{
  "num_hidden_layers": 14,
  "hidden_act": "reglu",
  "router_logit_norm": 1.0,
  "init_std_router": 0.00706,
  "tie_word_embeddings": true,
  "optimizer": "soap_variant",
  "learning_rate": 0.00136,
  "max_seq_len": 1024,
  "max_steps": 5106
}
Below are experts of layer 2 (counted from 0) of a mixture-of-experts language model. Rows are named router (the router's row for the expert) and show model dimensions 384-447. Each number is 500 + 25 x the weight over its row's rms, rounded and kept within 0 to 999. Numbers have three digits each.
Before each expert's rows: a language model's description of what the expert responds to. This comes from a sample of Wikipedia text that the model never trained on.

# expert 40
What it handles: Foreign name syllables. Pieces of non-English names, often Asian, African or Slavic, after a capital, such as J-ih-lava, S-ah-itya, K-oh.
router:463523528489525497480471451504443498517467523492480541508502498487491526518508524523469508505541524485451557514500507515499529480508488466478410474488495550543452474477506511483491495516499465

# expert 29
What it handles: Word-initial letter fragments. Single letters or short pieces at the start or middle of rare names and words, e.g. Gri-p, Sim-ul-ator, Blazon-c-zyk.
router:517455536487533508472510486487523486485525476532537501539485512482503511453521475477510496460540496479479514544474563466527449505485507477522501492492506506469480512474498518458502527521493480

# expert 22
What it handles: Mid-name word pieces. Short consonant-heavy pieces inside proper names after a capital initial, such as Bus-ch, Tib-ur, D-um, plus commas in numbers and dates.
router:449464476487514525470484514528495515501457512519548483497496502507493511519475485492544488515479530512497480459493506497484446468548521489500512512528487511459486461490498489525501509539489477

# expert 10
What it handles: Table pipes, copulas, colons. Table-cell pipes beside numbers, colons after infobox labels, and light verbs and pronouns such as was, be, she.
router:487493545499455468507514461500449541486515499499502505561512539482451475501476469478488486501473517469441505496494479548509517484509447492505460505537475452467497483495476465497488524431480476

# expert 58
What it handles: Determiners and ordinals. Sentence-initial The or It, and ordinals or modifiers after an article, such as first, second, former, main.
router:522496506522463507482520483469465512474520536498506467461489507520480504508531492504527450545504512479470451561453530494511527503455531486503449498506495478466518561493494518536441480509518451

# expert 39
What it handles: Single consonant pieces. Single lowercase consonant fragments and short pieces inside rare proper names and technical words, such as l, c, m, av (Ar-l-ington, Or-m-skirk, Sl-av-ia).
router:506528443524459484514439476501492515484490499527548497466512525505533474491514455488467473557495505518501498505513473484482493518513534521526552533553500519475491471522481454515542507481496515

# expert 15
What it handles: Word-ending vowel pieces. Short vowel-bearing fragments ending or continuing foreign names and words, such as qu, to, ia, e, que (Rio Tin-to, mos-que, Loot-ah).
router:531492539513485472495485519497486465504534499496482492501513443510464518522476520493555545496470512524538550484497517499503506509502479502514543493503494522502501549539538459487460466459474475

# expert 48
What it handles: Suffixes, non-Latin letters. Verb and adverb endings like -ated, -ly, -ing, -ical, the preposition with, and letters inside Greek, Arabic or Vietnamese text.
router:508485510508518476510531505508502500512488549498480465502535502551514510457527476503515504490442519520513512463491485480499533456523501493523478515525496502456458544510470523486498523483510488

# expert 23
What it handles: Commas and sentence openers. Commas and sentence-opening words such as In, On, For, There, and mid-word pieces like oun in counsel or denounces.
router:513514507515492504509491496518557503489520503530477509545465529504481455476468450492500479471516504498505523472503518508510520502485482501511488519508498495525491505539467495465489489530474527

# expert 20
What it handles: Foreign name fragments. Pieces of foreign names and non-Latin script bytes, such as Radu, Belgrade, Sera, Devanagari or Japanese bytes, and country names like Norway, Romania.
router:492473474517512490441497454479478508550514487505520504499522495475533512505524477480451545510579487473496492476512504511481491533478484481487522500500487538547488471536529485524472501534494488

# expert 14
What it handles: Born, mid-word pieces. The word born inside parentheses after a person's name in biographies, plus short mid-word pieces like ar, or, er, h, s.
router:510538493493476509551480484461533505519509549504482485514505519508514531545537482499500545502463516507497498485542525503470490519547441535490509493500491487561492497508470497506470470478460511

# expert 30
What it handles: Mid-word pieces, elections. Word pieces inside longer words, like ions, ign, Comp in Composer, plus States after United, frequent in election results tables.
router:521488526497465495488500501484475503445442497476488493519504521484468454505505464501476485514495496546463521512517476504494495457502515491529532508473497495474546490492507508560518460517506499